Weights of a small mixture-of-experts language model, trained from scratch on English Wikipedia.
Size: 14 layers, width 384, vocabulary 16384, 41.8M parameters.
Below are experts of layer 4 (counted from 0) of a mixture-of-experts language model. Rows are named router (the router's row for the expert), up (a neuron's input weights, with its number), down (a neuron's output weights, with its number) and show model dimensions 0-95. Each number is 128 + 24 x the weight over its row's rms, rounded and kept within 0 to 255. Numbers have three digits each.
Before each expert's rows: "comes after" lists some tokens at least twice as common just before its tokens as in all text; "raises" lists some tokens whose logits its average output raises strongly, later layers aside. This comes from a sample of Wikipedia text that the model never trained on. Tokens count by the router's weight.

# expert 9
comes after: "\n\n", ".", " =", "==", " |", "==="
raises: "= ", "- Born: ", " latter"
router:106147087133127117120119107163132185152129115109163085158128131147154210103186102141162126139134162118144139118093154083131128132125149147111135135134130145116107126139101149094161110072142137104177174108139184129128140045144085144130102112127137117140122071097147133150197100126089125149
up80:161140121092103144142122187111107116082151135110122127156141151120133104082187157151110115112120142109149151107116139122112116107084146093137129143102170158173152106138149107165131175147121136144118125118114109113115122114131131121111181116099134112114165137103138086148154138130119110071
down80:103127117136103124099145072157128108213129121105132109126093108120121145145111119130127124156101128148110123128129151162109117130162113157142142135144116119124134132143089124154119099117128141133144132106152171101191128138115106133160108127163136148166159146139068108130129093121108113137
up81:133144139143108148112149153156144085134116149125107118167122076138135139086147139152160187088123160130158140143107090144087110124135124137085126108117116122135093093127108152113120155157080097108182125186116126159113154109153144127153135121136160128169116123106161146137169106177110132123
down81:142103124164148130150109172113045140120094129109141109072136163155130123130146146118101119140138112138076118139117173128142117134119140139149092118153142110132157155120153156143149110058162124103121131103148170096110118092101119082142131137140146142095143107156089100125095174097120132108
up82:126138138111092132101123073170128148108127143043080104155170134096123120097126131119135144099070134117143158127140091128100117113116111138116150120141134092125133137109127152126068154155146142120117144108127128145131156119092150138126149123126141138151134166136142108148134142156160111137
down82:133121119156103101112092128139134116117136120146126163148146177131130121142123124135123120132139141132133147124129146133154152114092147114160129081158170135113114129141140130117146115145166151134151121125164123123124133134127160153150117164082180164148157157173124114109121143121096165147
up83:109124146133142105112120158151130092131118104142134134109119133069118126085118124138108138088147135143118193145103158123122151109107159136194126117163129149101153140112106146128148097126143079136153126145097083140094178092171162168156158101103134115120151125160124144164124117107143088125
down83:137123109132155095087150159103140138107128107131158106150119114167110126175124131120096130087131114128126157151143102135116138110131119168113125106109116157137113110114118157124137130117124106089141114144129080125140076159141173156169112144110164147153152139191133144143127098149119092139
up84:153130096132101127106099078134120142166142126097146108162117125145178128113169144154124136124152122111128124139116128147104127131167141158175165081125164154161134179107117120127126136122162130166163152108143160127102159058082132141142129124138105158108101118085172113106162149137111121137
down84:097133158141120131115131153117138113105100163163107085113124121084057137116081112135129103132164113159127146146126114093155130146109147111113122119168076126111164109098150118138129152167098165128095123117093098151138108161176105130135128109100123090160158140150088125128124144122139116118
up85:138121146068093140100089140170095100142135102147142124118132141100129160169131157119154126124133120144132136115078109089144128121101123134147127180125120134135137094133127165087138156147153164126171117120120124130154099171147137082137145140134106134147141126085081100173108151148087138120
down85:148125171147098136125150085156157129100151147164137093147127130130157121114174120136122163113142141133126094107111121155154142167146118137178168119170163148136095139135098102160121143161120149150127123138082145136165134090132115119110103116161113123119117115098088116176158108117151149098
up86:105134143139181129136109134146127125154148127109146134110140141107123140132131160144128077138166138172100152178169136104161151145155153158093136130139109132073141146144100162140134117151108100163126120087145137150143141118171103115101103152137139176153149133181118143170169149096110094116
down86:109103099139142112144135164148138147119096155144109132118159110112152145147072142125147101116132168148108118144130123146105138122181124160110103131129157171101137165165096125120165107138129130134139116155110133144169051143148107137114147146131145144095101126146082073105162110146135096134
up87:138134128108143114121178139115129137087141112128113110091131157123100148141125129111149138175138174146083140091150130115129117078146084115181150133142138143173096082131133129147149148148160142088086094111148135133115163169092150145106133108146150097134164139129127117158128146134093097149
down87:106109114156110166112118164123148076110103128148162117143169110126143095114134144162123127093120146091111144210093079107128121138145147154104177126113104106126126160136121145103116143090120175148175161150172130132109132094124103136135131131142153118121099127099141117090147163131111094143
up88:082142143126138110103141122081092121175108128141158059155121118125115171109134116160123076158115129181182106103123120149091164095153092166106106154153163143131094128166114102115132165111086110148203138125091128161107143108097133134087099124164114111162129132136148113135169133114128127124
down88:151133112126096140124125141126142145129136138120095165122131141096121111110117133134135141121134151129104152149072158094098140119133155133148137084094110130115139109121132148185138137139098110123059155130178138106132115145175127104153158159102115135116136138150146131130083110118100143101
up89:100116093155121099132134143127093158100100150134101083146082156134138155154128147133167091145125128107099148169114221109163112115123117147166115098117128144108131099136116123106120163129123167150124117131113141120144145132124119143129121139147124111147177149145138105124138116134102184118
down89:083112126142126090098109107121093142121158104138126098092154158155146154104135130103118148126127143160143156130098142127106127119174133123147168078115095157111101123104079127124154168100123122143110107139127174168156098116118112140114151147134101137143152123127166125117122114098155160129
up90:144176182086126135109127118147108111147137179090134134127154125175110184146133102147174161168127113112170160123107080124138126113100141142122113106133152145145139110110130127071105170161125133100110129174124133114120139150086141128131124125098127128158102097134146141136145099104116121153
down90:141149132106071149130112162115167137146131177085116131161137128085122119099153163108125105090112168140110183142134143115106142119138108128116128142128091146116125152093142162117147089095160103115132090117145117120133103139132089127121117148158141151079110188136125135134122146138121076158
up91:109098182130113146124097146122099143111122155147070161152141107162138106115142109120146128141124117087145134145141127142096128119086178190100091111138132123126125141126137130146104137115145137112154122090115131157117116112111142160158146130097159105115112148131120129147121139159161100148
down91:107137123148132103102134082146134154127153148101135082139098110144150117112115150105122128119132148095116139110108127124103139156128107134128144147208110114110128112097131137140117138126120113175099125174112140103155156102158105161134126078149107136134171139085126143106122138054133135115
up92:098117138110105112087173112139107167158143122136125119110151131145099110121162098139147137150094172135128161102133159141117093129126139143110118172154118142129154133116174133116117104096107087080122127084171149131107149131116127111119082131149145092135106135133164105146175163124121098135
down92:124138105119106111163094137165138101113121137135118142179085141127149134179147158123152137120152141120131093127109117105172148125099112123118135093095161117110113107153124121149137152181143127142141121139112084124134090123121139100122109131087077124154103122151111125096131087085133140111
up93:110158131142097094126127125180130174117127120149094104154141108145127113100120109138103109104066160123132137144108122113114128142138093162173113126119142130161130098111161118093104111141181165150151150147135140140151145094157105119119132111111116149119115118173135159114153103125095072161
down93:186124119130151133127120163132131104119116119145141112131148128092167182146103134128160131141143101147139120117122154094139154114123125080099175121107115091087116133126107120157129131139106116094125102136118130124159114129148162140089079114117102092146127117121131129137090111140148173113
up94:135170153116101112111163151101156131112115082075105114114159110129111144100150090150137137131161092111081117145167078110159125114110119143130176132133137087081108127161164137142102095143086096124139126144120134135101132096132101142122129123141148150120110126109073141143115160122106146133
down94:098147094119142145103122133151143126140127147151122095157123151093129099193131178124126160101133107143132130116067152115113105177088131076138142127140115144137142119143144074126141174085141151147146138129169074130142133102098165108119140118128124122098144120128148095098145080107147096104
up95:142150128118104134122147157153112126157093101130109126153130104089114118157141142126132105068162149146140150147144178132112100154117109099147120135096133141106147118145134106161131115134155131072104126125099098126122139118115142107138102110062164169120154098097150125113166095133109118121
down95:096121104144106126143103081116141108096116122105138158141158141154139120131137120138147153193130128110159091092063110149086077135139095120115164154103117146189134093070105121118158097137132146109139117116122157113146134092132135127151137119125111121138119159131153138129076171135103120139
up96:112185148125158156168168107114145156175117090114112142135141159119103095130103149171130085107137101113165101108134122109132170136145128142124184122101162108109136137133137133123150118098120075087101116109108110124112131139148123131153112168136140110151144163116124143123134153165140127139
down96:111097109111156152140128107163156125106109133123129115138179157166122139130136210118108134106125126150148118127123154148133145098130151136131113130141109092115103137122147138127175110151122146114087146092138104153103088165092102118099130114153127149152087131144155114112128171122121126105
up97:121116134067143148101103125156098119135109140128119115140114113142097096153166098101170115149140098156141163138112131138134074186158090210134091109136139161102118174142119087162149125067161131156089071121096137135188148154111139117110143157163129084149151100116177159131143121105154109148
down97:130159141125128135147127152092157144147075111129172157133159111095108116138157088137125160136098157141134094137120120138149142093150142069124162121115086099125136103162098151140107117132108160095163149163131117110054154124158121132152104114093135133118093099151073104114109170101096165112
up98:137126119123125135155096140125159132124087126128120110133110155132136159151129107142160123156155128128120119107152144140114167152119153177105179156119103141114099103116169146141135086153142155127118107124146114119128122083101126113154160137151120105134156125092112129156131056146127112138
down98:123103136169068114069113125163123123120138155077085108128140096127116134130138121143113154112104129137126148111098139124147123118082128148178153151113122101140136132136152124109130200128105134098156117139100155137132115160113117088142106163111116155119096161135158131089118143146130154164
up99:112140130164131129129149116154146147111105120086095121138116165076133106115147110088123117094115119130109157110132129150116093123118063128150165100153134119105112093107135129128117132120136095149113094123128163150142152145117096123107130151100127157186137123089106115122090152176076111159
down99:129137162057151161146136115110121151130163121162137138130190120150144124138127139136113106158113157090112096146091122114129137120101167168082146147132121159161141167149107140105099124117135136122106149136124141118141148106123121096111128118161150107107104128130122101158178103122146084123
up100:146090134153122081108158135078149106099156148166137099089096093084112130167132092121135127114146151110148106153104142128121137159107149159106152111104151135145145121137165151090114111102128155141153118184112125131120141121127165121110107134125101063080146119154148111152147121127139123135
down100:120141128144099114133056131138117112113131163114113158109137137111124116091116107114167133134138151123117164123154131117161124114112134164126178110140132134151144165117091125137150140141119093114169103109104155111096106131145098112125121131145133136120097111142095141116103139152105132167
up101:097189104145120168118054144130177106133122110159121127135084109140099133133131124107126154101095120135114119136152104127137152130105122124179182126138113169151089127128138150189176108152082132101112142117143149103067143133149126127114131164108131158144094114142132105125138121132106072122
down101:108127145134119139144153101142123123103113134095113095141105134119101117113158101118105106161134174128140150130131119104155109110153130118134093162179160162072138139111135129107099125096117159124155110098147150142167158091131082130172098121124108142149220127111166123142129124133131113137
up102:088108129146103158125097126128143135099130118123138117128147102073159164115091154120111113152133157111133175119135109081144103136109149124130115125153092134159133097155170150131117167055152102106186153140119126138134085111114122136102155114137110139133171113123164136124145135152124122121
down102:136138151157130139131176075141144147145097163142161146134152122177131131108113126131127128136166146183166121130144163176098064110154105106115168171123070146144115130070079116123110140136078149131155157153117108150114151077143115110111127105142120163091129150114132113143148111105114129102
up103:156106143125165144127124129115117173106148122108119120150108152115131125124095121118161147150131126125182135140106151102136114153155165148098131157207114139131164115166102171086108135152182089132099169127140102147093167103104102142109078170125102115116149145126106146111110110104124188115
down103:121118100139118150121155103143138126167088169150134140112126141144149110123154155140119116129119068083116173117131137118105161102129133134150156057089123125118081075139179116178181134143114130143139074123108099115141117121134133117118154108138105093157121132123128106098128155109135114160
up104:146146104186118146100131119108129129107140122178101151094104099090119128136137151121145139138078105143149145107173136153115146160168120148121126132109156128139151090105153156103103111126148125143139124153123133125119117128140167142107144153128129158112108102141079147128144098128087129126
down104:124152137089091109138135113108145156130147137114125138129129125150103097139128129151141103128149130133109127152117120093155142114123135132132078104136094159120124159129039146115141203089143090096109104116145081145106137165143107159181114111124143144138147171108131089143095125101186135116
up105:143132125112110092074090165120163152070111091141116126144114136169125144110109128114136130176101103153087138138099086096110109114112137111091180130112055135142155139149156129136138124140078121077122122133106135117116106131145095132111139099142153071139109095150114099143157175139177104196
down105:130150180123163145089102200156139119109122093124104095158154096115117119140112150147069082121090159128144125131104133108088153138128137138104106133112119113115171163115110141162149145115170106152142111145102131163117096158101146126132127157125130154107133133127113152135158129115112187153
up106:091102135127094159152124137140112167108156115119132153108141131117114122159165159108140123057150092108121126098100155121144138147158113181142133121139108115126127149114075126104131091090159159114069128152114105151103108095119149137112139102103075129111150167125118096080141122108117093099
down106:140080128123167137116124135118097116129106144119089129157134139132095148134150117140101090135113119156139131152105147161084150145157116106150065104132116107142100127125116117170119138124113121120173149125127181123162123198124115131130096149147167137107106169106103104117132140133130078130
up107:140126107137113130150179124107137120158140148094136121111120145131077111117117168133102173153161111122120075114104100100117120127117139126130115089129165140092089132086135150085156127142044117095102110116150121107135114136170135132127119082145114113113070137106119120133154133164113136117
down107:127147125105090115112088113162172090121107168160124132154117141121094124126136122115145084104123165136119126101143127140136135167112143158100145175118112125102164125123108106132124125121161116144145110145129168078105100113094107116132155088149135153140118171141155097155136080136159114115
up108:133096152145130145123121105133108117144122144129145153093148128128117093114097095126116174181075129108113139163103119136135115128146153115120132149106130109154166084147130126114101161092162131137108139139133120136157160089106141108142132162143123112107151108143144122117113130130091121153
down108:148120094105136145136156105152119105138141133169201117097159123138127121118130136159130108081152147105166089136146139154151090103084128147135118134170153106149111153109139112138155128145109146121134122126110105158137132156124111160133129090140168118176140106175123116164150144144116150135
up109:115137113136097143157150146132146144112188119116115134130138128123141144158110103091126146141095163088103118119072170121142118117136150198135139130127145077145066157139150131110166132090118141115137105132102184158141094129143142131118170140179124155169129128122170159129158128088127126153
down109:141156127133131113158111151126170181143125114122138106109130116156152131131135132102126132114107146140114155134112139110121140107175115104112176146159148127101144117132163129119133132118101145142170128057158109133131135146126080169140116153097128104150102150137128085132112107122083102093
up110:124126112139135125097101131106140104075115153090126102124100118101161124058118141100140150120150132122104160147106105139120140127091130142123168107120179131129130149160105170139123134155140157137118125150130152136081067053132110068145148106151130110104120121133136124092142135189102092128
down110:126144117113144139149123124113093139156121134131155162128145103140117169176159122146121124118114131155169081147152114141103129102134159132111102169119088140157119112110134103108094114140098097125136145111127111094131144191151111167086071165093146144116127149131110113142135129084116121134
up111:130132138119141117122142139125112124126091134153083116135154083117087147141078089110156111168157114066134099134075116161136099108113158123111160136123142155060112130124160134137157097120113105152094144128150187115072148103138110111105148146086150140115128140116131135171134158184107128152
down111:123130064121111100146102154143119118137142141160165156104131158118129088165165117124071155148129153133121139126126158093185110120168075155125108110073119136150166135115093102146123163177058098112130091140083111164138138174153137153180096113123143153122114122147072115082137127099147129127
up112:141108109100148125146124082143141091138114111146115119111110095097138136146143128130131149106168069107129146125114132105115139156107090109056146152157090125145174089124091115123148157127116168129122151102072120124116091138140121119153133146127151104073159149136102154111155136095098114096
down112:103065120158145217161139146136134133142122133160151157128150154130122097151105154109102127122151113117146142140121124141118170059127135101115132109157088123175153195148127128147136115084183119097161138160136136171101149098113163162107114120136114150101133118119136098153139134146121126107
up113:174124140102169094141145148140114138167145124127149123132144106085171155168108110135101111133120135103143173137143126098112147135160139118118119139123069138099208167137116138163113105145119150133118127126134148125101104172111157168124161116108096112161136135128117106124156133143119148145
down113:111113127137094155093115107127167112140149145134125113078148129092160145115130135075145122130120141174149116151126116130157129126154130117110138143154142102115102118164123115096122101092126148137135152114099118116148176109130165073124130162109174047123126103118163143117123163092156139163
up114:123119091132080106130131120105097168153123131120092103080117133135125109137098126126109123102152137117118091119119141149091175141107192141175133155109155178123151136150090170127182141155087150134140135156126127128112113133107091153164185107102139115111111150156134155118162154154137134134
down114:126134135115101122143158141088113128117139134131143121125118108118122129179131067129109105159174139151125103174104128105116123147126177097126099092168135175161145081130135143139159103130169128155100151174147129093168107126156119142138112145143116110121127094165145145168133143113152107141
up115:111102126131104138104124145152116118134092093173104108127082133139143149085133124137170130137142121135129104132146133109134124105144097146153135134106128176115131141135093158139132114169147123106088126138133100136081089157134125147159153111119106123093074132129099133133161055112120121145
down115:126108095132126125133153140111121106148108134134130106123118124160117118164120137132114080121124113137142087092135131116104115186176126118117124100138152100124118140154133143109131108141143136126210138108127134177091117140109103187125119161114087149091134140103138130151137149180159120142
up116:137140111115116126129158135129110096145101119117165129127144139158152143109155094130124142103079144107112142130169172135080120170141116148101145148119151109105107122112131157152120163150128104128134081140179135122118090063112146098164073138102108080132097115138155139138163131135125171124
down116:092133151117121128137107115153159161114140146153094160168112115088100097156136145129119097143143152175133130120076120105143112083132127116143116115100111112169153118144117105103180105141114144125122160154121123125167159162115121137113172088151155150141132147133106106134095133105130070145
up117:129108094126097118097138127142164172126137135157105130152135114140130188191152095107124135110124141108151131119096121140109166153144136119140192150094126117144184109119125142137124120130096148085116105093108116163114142133130147142139086131068077105156111144140137143104127126116178111104
down117:100134068115123146125135115136102143137130108078168090141162112134133150079134154163145090095104148123119114058097133156142141073131113146154094143115174117137073133115151141122103148086132119168125142123107118128166081108171137086128149138147116161162093115137178125097136157129060105106
up118:110117133156134153147151139152123167154149161119093129159095133126154113158157096109144138125159114145090160112097122161133176066168157124140105162128143099155096125171137113106142123071088121129127131136137108097142124122123094176112131120143174108120146128180174073143106145118126145146
down118:084122165108133163091169098156119121122144078131167134114145120164116110128178101124096138129111125120158135127111103106112093163116144117150139092107072171125154135121122165136102158088091125172139152158116146117112157117168164154131133117155068115127098144090139152098135089097116134138
up119:123133109119104115114147157133088099175117071136153129113083133144168157126145143121123133086119106114152141155130128126145120125150136101139144171100110149132140094134096133127120135108105193136085143145115099150103098096137105127144113100127193096148138138184105149131112111155150122112
down119:148134137118135167135134122177089170106104131120173147089141121150081100124137154104144145157149129073125105104152088166158132159101107067142157149127119141118120141077177105150150096131122155133146147150176139142159113146146163134106178147095109106147115116129161094134118146142047136127
up120:115119117135119163112108134118110107078121083132141121147142153139125125100139124098130135121144103165140156156127114094139144105135117131178138133123109115116162180077150133120105150118138125090142156095105166172151129109126134101155154148119115129133086108132132101163114120163077147105
down120:128117132131138116113138126129173158139159134143097105076151126163144111166135118164134125195083186175115083129128115144126159162141139128139126101122137180128063129071103119140140128144139120138100143120118099112129126123126104155099095119110141160127179146127123145122179139099130131104
up121:160162120140112140093160118150148056130133109168153156133151071144132159148148155128151161114113104141132142100140131149126112151123106146153107090164128103151096103166115113118092095138128123105141102163137144127138164147137154136127156132139161118131153110126157121110118121128137124120
down121:100082114118132096153102133133118128134120137125088102175143135161143099113163115130120080120179170112147125125114117064124145135165127092088129159120131160105163122105111095120145164096158143129111142082123118136168101118131101136158117130154084138075130123132068102143172141100141156141
up122:170126141109129145139130128131154133127115126102130138110141125125173140108066112127131123166099067141116103130162077081173107135136123135078156137153080141114152150135133126129082115140158132143128150135115134134129125138153114140127104131092144113129115088131115082095136156131162088123
down122:102117137136156102141137123167093139107133132126162163151127131147115136116172158075140111083155131147111145111108118067115124122092109144133136114142138111142178124142121153127102152116118132148147143128144141137074132123175147129122119111114127141114100153142136109129123112154138129166
up123:144086143138096136176126149136173139096149086082132151145103154140102126140112119144118181143128134036121133147135082140119125116125188120112119138131116119081135104116124123115101132122181153132133151102134166117110109134095135102073152087139137134125081107111135101123128104126131097136
down123:142095130113141102124117115112129112128129133125169152149161131144117167133133097150130111105140133121145145135130127135138104108090150119155187096144176098134116102161110139133128133104089106106134131142122117130083138182107142135127132152114161117110142139189150108100132162116101130106
up124:141099109126175149118117136138117136123142142117113146144112187116109152120159135120121131121168139115148124137148117129140086097109126114113136145110089154112164152147135133154122122130114113119126100093131096101066106129104139127130144131182093114147151155135127086108078129182134125132
down124:120108145117148133149167154120099136108181167114115141134146139096129114133051174144097136093124144107088116144139109130140124106111124116107104125113131123077141174138117140154140129127109172107118115157121108138102111123172108088175114113184107069119114167105151100096057139130137125112
up125:129110130140155138127137125085168143107122178137101121185140139151157115159120132066144095155106114097114094096054138187168110106157103134101106109123129115091121148144121118128142142099134133108123152128101162140125109141154167137101099112157132187119094126063121087175128161116118145116
down125:113138149115101105097144118130117109121130100122137136103117117122102144095122096165087115132128147141139141130134134049109173111125118138133085124134132167153081106171123169164137109159129072114147130117150115120137098097123114130146124156101127090151130085167163178094130110140140158152
up126:165188128085113182110148114093108101150113109139118090110116104117143099119129160089172141126159134126094138141148150097148113170116162123118104113166110117128132128137115163112076138119129132102157146120139124136118133187184132088114114081135171110107144134078145118072095150152154117139
down126:118134117120162117125142123127114117102112118124083111102105134127158085142094152042161169119178076125139114143124151112119106140115134109125132140084121115109174129123157145109166072146114151123097122123133095147108145156156100172139115119127141113099124105085168144119137117164163112141
up127:105101069121152168123135107126089151133118087146122079111132106097145143138122137113146146189171138126182136160100124091131141170120125161112142155130115138097165118182150142171167149104134147113124121138156128126098142145089137116136078112088135142083122113129124086107162128140113112165
down127:120137131085140181114157147120125086101109119136116109100137138083120134138129150131134190138108081107101149078140142092099125115147125092109162157131125116174134165105135114134131138128160182100143091124121112127146165183056104119112122151148121110123100203139138083157153128152082163115
up128:125139101129125148121107116102127137130149095126129145105131125147131138154155101116128111110139108124138138125127149110104107136168082138129145173071127103168147125121170107103141067123117100106144126170116127128093126109125122114149161159104109130156114099118183131115066126113153081144
down128:121129139128129102140118115138140162122070112156137127168127105108109121120116151100080161103116090154080155143133158126111132145128160136148133115127156127105102141138108122146135146133153149152116108084101140093159120149119173120105100095119151139145155147109078155136171125166135118101
up129:154128156132163186141118091119117130096150118123128089146114112182109144143137155072124131158110142138121131121160143126144174127129136125107094126137076127120112199164146172103108124077116147088106143115170149118107153174149120155125125159178141118151104113121119157100105168182092138118
down129:160108083147154129143114118096160126140125128156095129117136119107140157083075144140132143128153158093129136096146150135101137138122117170116169118100101131109133133125129100140184100132107145099131143156107065148120123168101098125132118139157148114150144116112126165127109104138075119151
up130:099101130121123101151110143140093157164117112128103121171117117137131120150091147127119123115135105090148145178122149126157135115135105129112144158115121141101167145102123124152088153152145142100128117135142177133144114147103109110123126130138148118159105136099113118125094144150111175142
down130:112165120127113114098128115106125125136182111159096141098122117131125116138138125081119122124076115122169115134133090145072153105162128085139137137139117122098100085130152138098119125122078078159145134150153124161120119106129120153127148071152109119150124087140117099143140130130136142137
up131:126086153113106128111111123125136167161107102134091062084142138130143103136153109111169148121129103159070156159154115070133154122103113140142122149090126132125084143181133130146110134144107131139145172122092135114103109103113135091145113128154140122123138130149104163154129155126120181112
down131:136103123172101173137137117101166124101120120138152146132107131120129142125120133140064128108125148147121172132122120112117133122137107162146110092130158115176177122141130111149122157175147127094136098106132143129140128139124129107136173117144127151134122128108129129088096131099150144105
up132:085112122108150122107139112195131066135116125110157111124167124111095153120131145154169096139147108157153127107108073161133123139138162169133157137140135112149160155118164155090127100128113163114108083107097079115123118134115135108174121098087144175122083105126121117130136131115119140154
down132:112145117135120112124153123071150123124111107087165130101131154123130152092155158108151124141118138075130161116096118145133133113116139153134137094111130116124094144122098114155115062112092133157125154125098132115140096127133131081080110093131091105164132095109174129105125131131100146131
up133:139091131144154144103134129098096154123124127108094115095153105114117106142123112142091105122095140161131138155087137123115146128140148167126121192128122139160140135131152112146085089154166123125142152094105113153162144072093112132195114150144080149123066113171156154126118143090141113177
down133:141137087123121103108093147116105129147113136124173079151111121081142171115110121125124111138140151130137122134138144136121117146119099160109113072169110127172078119135113086126168140078127113108123125145116099105097133159160131132106108137138168158132159152155112125122155103129070131113
up134:097151123138130157151161123176152128124148135169130099131144102128127117172160092075115162127107147169118115130084137121101130116133143122084141113139112157149118126158126128131122116108097161127169154134115133143140107138145131096116055125107132110133123135138123143124152084140120092125
down134:141135114134144103177134147129143125157142160117148151124123160156142150141160131158140119154169114169118122117175140101146125156169109134157133115120139116140093133090102114123105121178131113166093158125170109171077115083127146129138099125136112112158092110122097073117144137109118133111
up135:106087170133089144137100107133131163131109137124141108109145135150139108163143153156129077104119111118084122116114141061179159125124136121189107115148134113120138133106155125125124155121128078137134087111161118136141141124147065145103084111087093160143142120162110123151098122154129112161
down135:164187160163121123119116134139093126118118107094166150092107085110099138129193132120154124137160108168096137103091132141160118119128095140151135108172128132141113106129125117120095135157123148155148157080137143122120134176121176098162107174159117114138108114094174141106102139117133149108
up136:136146154110136126120107136115147140148134121117114147139119139120120098092161134068171136142142093121141157112142117156110099099139115142135140165144124128142055178150175135152091136165153157093190131124143131129098148135095103113109083124099148120132148148116150113135164128144095098143
down136:122141087134120091141143150159114139129137120115097136106115153112137165160112108176088167109117150186157106147144141127129135122130152163142105088117108135104183127096118115113157085137133117133141085150121141120112094156110121139146134101174119126135132122162111105144087141121163133114
up137:150148146135137132137098129111153093102146107123138155136125112130125154101119098122126108149111141115137125127138134126124087127155163118136136101093101107124157149108109129155146129132157088129126134120158176125132126092104113164114157153148077195083135143118163138145149163131134111109
down137:132139096104110127114109054117141143102099143121142121139125127165149141106125153111116087105114101103119128154090145128128134129106155139120145145154130139121116080173144120128111141126094155103077142135135159111123124164133093189119123128126115099144124130110093110131124116121116168153
up138:137130167095107172108150165100111116134119091080143145149147145137122159124121121163131112144120138145130149116142188101120139141150120137137152104153122143180118103135130106103122184113153135125152126133176147108157154135135108108073133118096113155175092090145115180097165086152108148121
down138:093145122132132179078134146112080122138147145166144142130086084154148118156140110115111097139123148111135149115111090149114133132134149113102091141154138108109144102136143160128102167123121148083168164130134137122129107149118145134154139131137127201093157161104160128124103154186141063124
up139:128163119115133103134118101124119136112130092124120115116122122110117136089112105195101166121145128114093127120148159142125116164122146125154159129133180158102086131108107152157113105107108121101134141118136148085125131141138096179126100128148157109099146116124158171124152152128127131113
down139:107143134177110157113139150113136177147096140148114126153165144139124119150132105077142133131158132187122151133105094109112142102133064099111094128147096128168135086162130131162116129141114123120119131159114096115133118125119145098101147125124108114191139133159111122131150150125116143108
up140:113117099137120111124129108117138122117157125134087154118134133138147093129128139141126137101131162132140101136144106131127130129080162153146089150100137135117092101098061129147142124142137155122122107095123143110117161149149105154146117129148146186117171116102068102117096120108114149157
down140:115155151119179140074135134121114088092088145151130100129140137077094058135121166150134124164107087152105154109154141122103151152156135144145107119113098150143120152146131123104138156116132142107132117132129144156111119081139125073142111102113100116149155124111151130137142140151111146167
up141:150136095085138151168166118119158113127141115130103093157122133097132131118159114162133145129099097130148170161149129173150095132113134100140130094116150138115095115084117143184148135080158169108106107170136130114149089077117148125129173106091151147123163132127148121200118090156132128119
down141:102118119202091097086108146134074176122125146134158138087137077160126120141110147137115136136122139156101100122069143156077191084117130171139150097130127135137169128145140092060125100116113117154128124113132161122103129167170115168098130126118073143125092133145149117131147152131146123133
up142:122171119140121074115097130075142100116126106146130112088120167161106128130123116120101103173126133098111149111144131128107148113146134109196150135087114132121158120160108162093150169109126119162147150145152100149142120123129112145113130114098166134101103174120124161142174152157122099149
down142:121117120151087147086084139085128119133122147134125122138115136130141141153117165120082113127106133141129147144111157108160144147101181167133148083141176151094116147114122097175109161141145106131138109116131147115118096119106084151067130181191130113128067139148098140125097126123143127142
up143:167112116121140162092108098111106113134103112120112128106092138182147129124149136118053146152124183105147088056181137140121164115153182082131108168110140113117140182136138148117152137143134139123150121113139146149116139132136093147093137114114160138131185141139131148169130095158112097124
down143:115113164148114111088108150152113086165174154125137102165157149144112117134152147121158152129102106107140118099134100110094131086137104100141139134142119168096140132147190155104149134154114120133146163134129132200108161141114137130088115147097114125140155167155113143136118135157130090103
up144:074125117144121115152126142153087139153165126119143110130106099144135055187134127137124107118152095171157122131133122122111140093131180140106110176099089126123093126163124092097115121110105103131140132136138146116139112112135128118138166130141144118130103089076152140123135128147148124113
down144:140147133150137140131099123141149166108063131164107136154140171135122151077145142139135145095101146116079122111147124156154135132110120108193129086160123170143123098109131189167163153144161167158107088113112108143138129141121120142140107152123131115079154114126125102127134133116144174137
up145:127124113117121107135142114150111127104148157160149148139130121139175160078106098126115159111095124153125134138096142132145120151097156148098134069112168179143144109124137091118116135126125134130133152149126144118154129089141112101108148173126097113111109056118150138145141100105089087124
down145:143135131114149150113124108177144153117141122133130109147085171144135115156129129119130117087145131089147108131107101140128129061111122111151099156179118108143083148134126117152129128085131115138087138135113091118115114126144102103150133099138181119139158143130116141137145130127156121114
up146:117128104142129090127105111165125110111124114107148166116116146138127150135105114113138163133148141110069155106151155112151139163056093113156149131146091141075186122138124133147106139127067118078136118143089114151145116116138128123136144118122119134122107093134167125125222130137102135130
down146:124132118126118081102146114157127167151119112124135137151117143138115156142125167147148081116166113134117130141155122089071131132165114147175134112147129150123139147130142085112150149132142118157167145087143117131176117149132069169083134097135097112064153095154155144098103155150170141083
up147:129097143140122113045129142118122122109112123105140092132158121168072113097163132121138124125166146101169148135153138112144117095155117135142127129117132075118110160161148157108087147128076123112124104115131127108135162125163095101142137152092145077125104134134123114135136125125074150101
down147:140191143122134116124096099152140146155142155134140130147161151136153082142084120144128111137117114108113090112118136115099128132104144128130153147134128151146125130095129118121160133123151154175111132124068108151121117098116142141155116083154157186158125108121129134155137100098157109157
up148:140130125140109110097133144130157129133128121066081117157139175122107170154115112155082163123127127145105152117118120105162137076122163125173117104091112133144143115093126085139102112146127139141128174098179140096155123163124109103153090109098182127100104168095121117144149138093116135175
down148:120151148107116125096100122121145170122147100141089113156125139154183123128104073135115107146150143112091097145181084131130133114145078084120147134160123161170158135151126108105134096116135113126106142117122100173127113142140116132108151101078134153158113146136123148135129145124143097133
up149:135096141092105130157129148118133132156171144135131125178122166153118081086108145135135141060129107108123109107085144154112155143142142149206119136134100144097124118115112129122120137136162138093132116146100114133082149131142160136133116149151170163148094122137089086122113109117151151115
down149:140150135138090099133105134097144145107113142105097159096111100137108146125143112130128123190161117159136113111121152128123096129090133125095171107106137096131134085123154134151133112138100121120134116114180125126130154147131104155097139097093096100106161158102117128151132153059163093153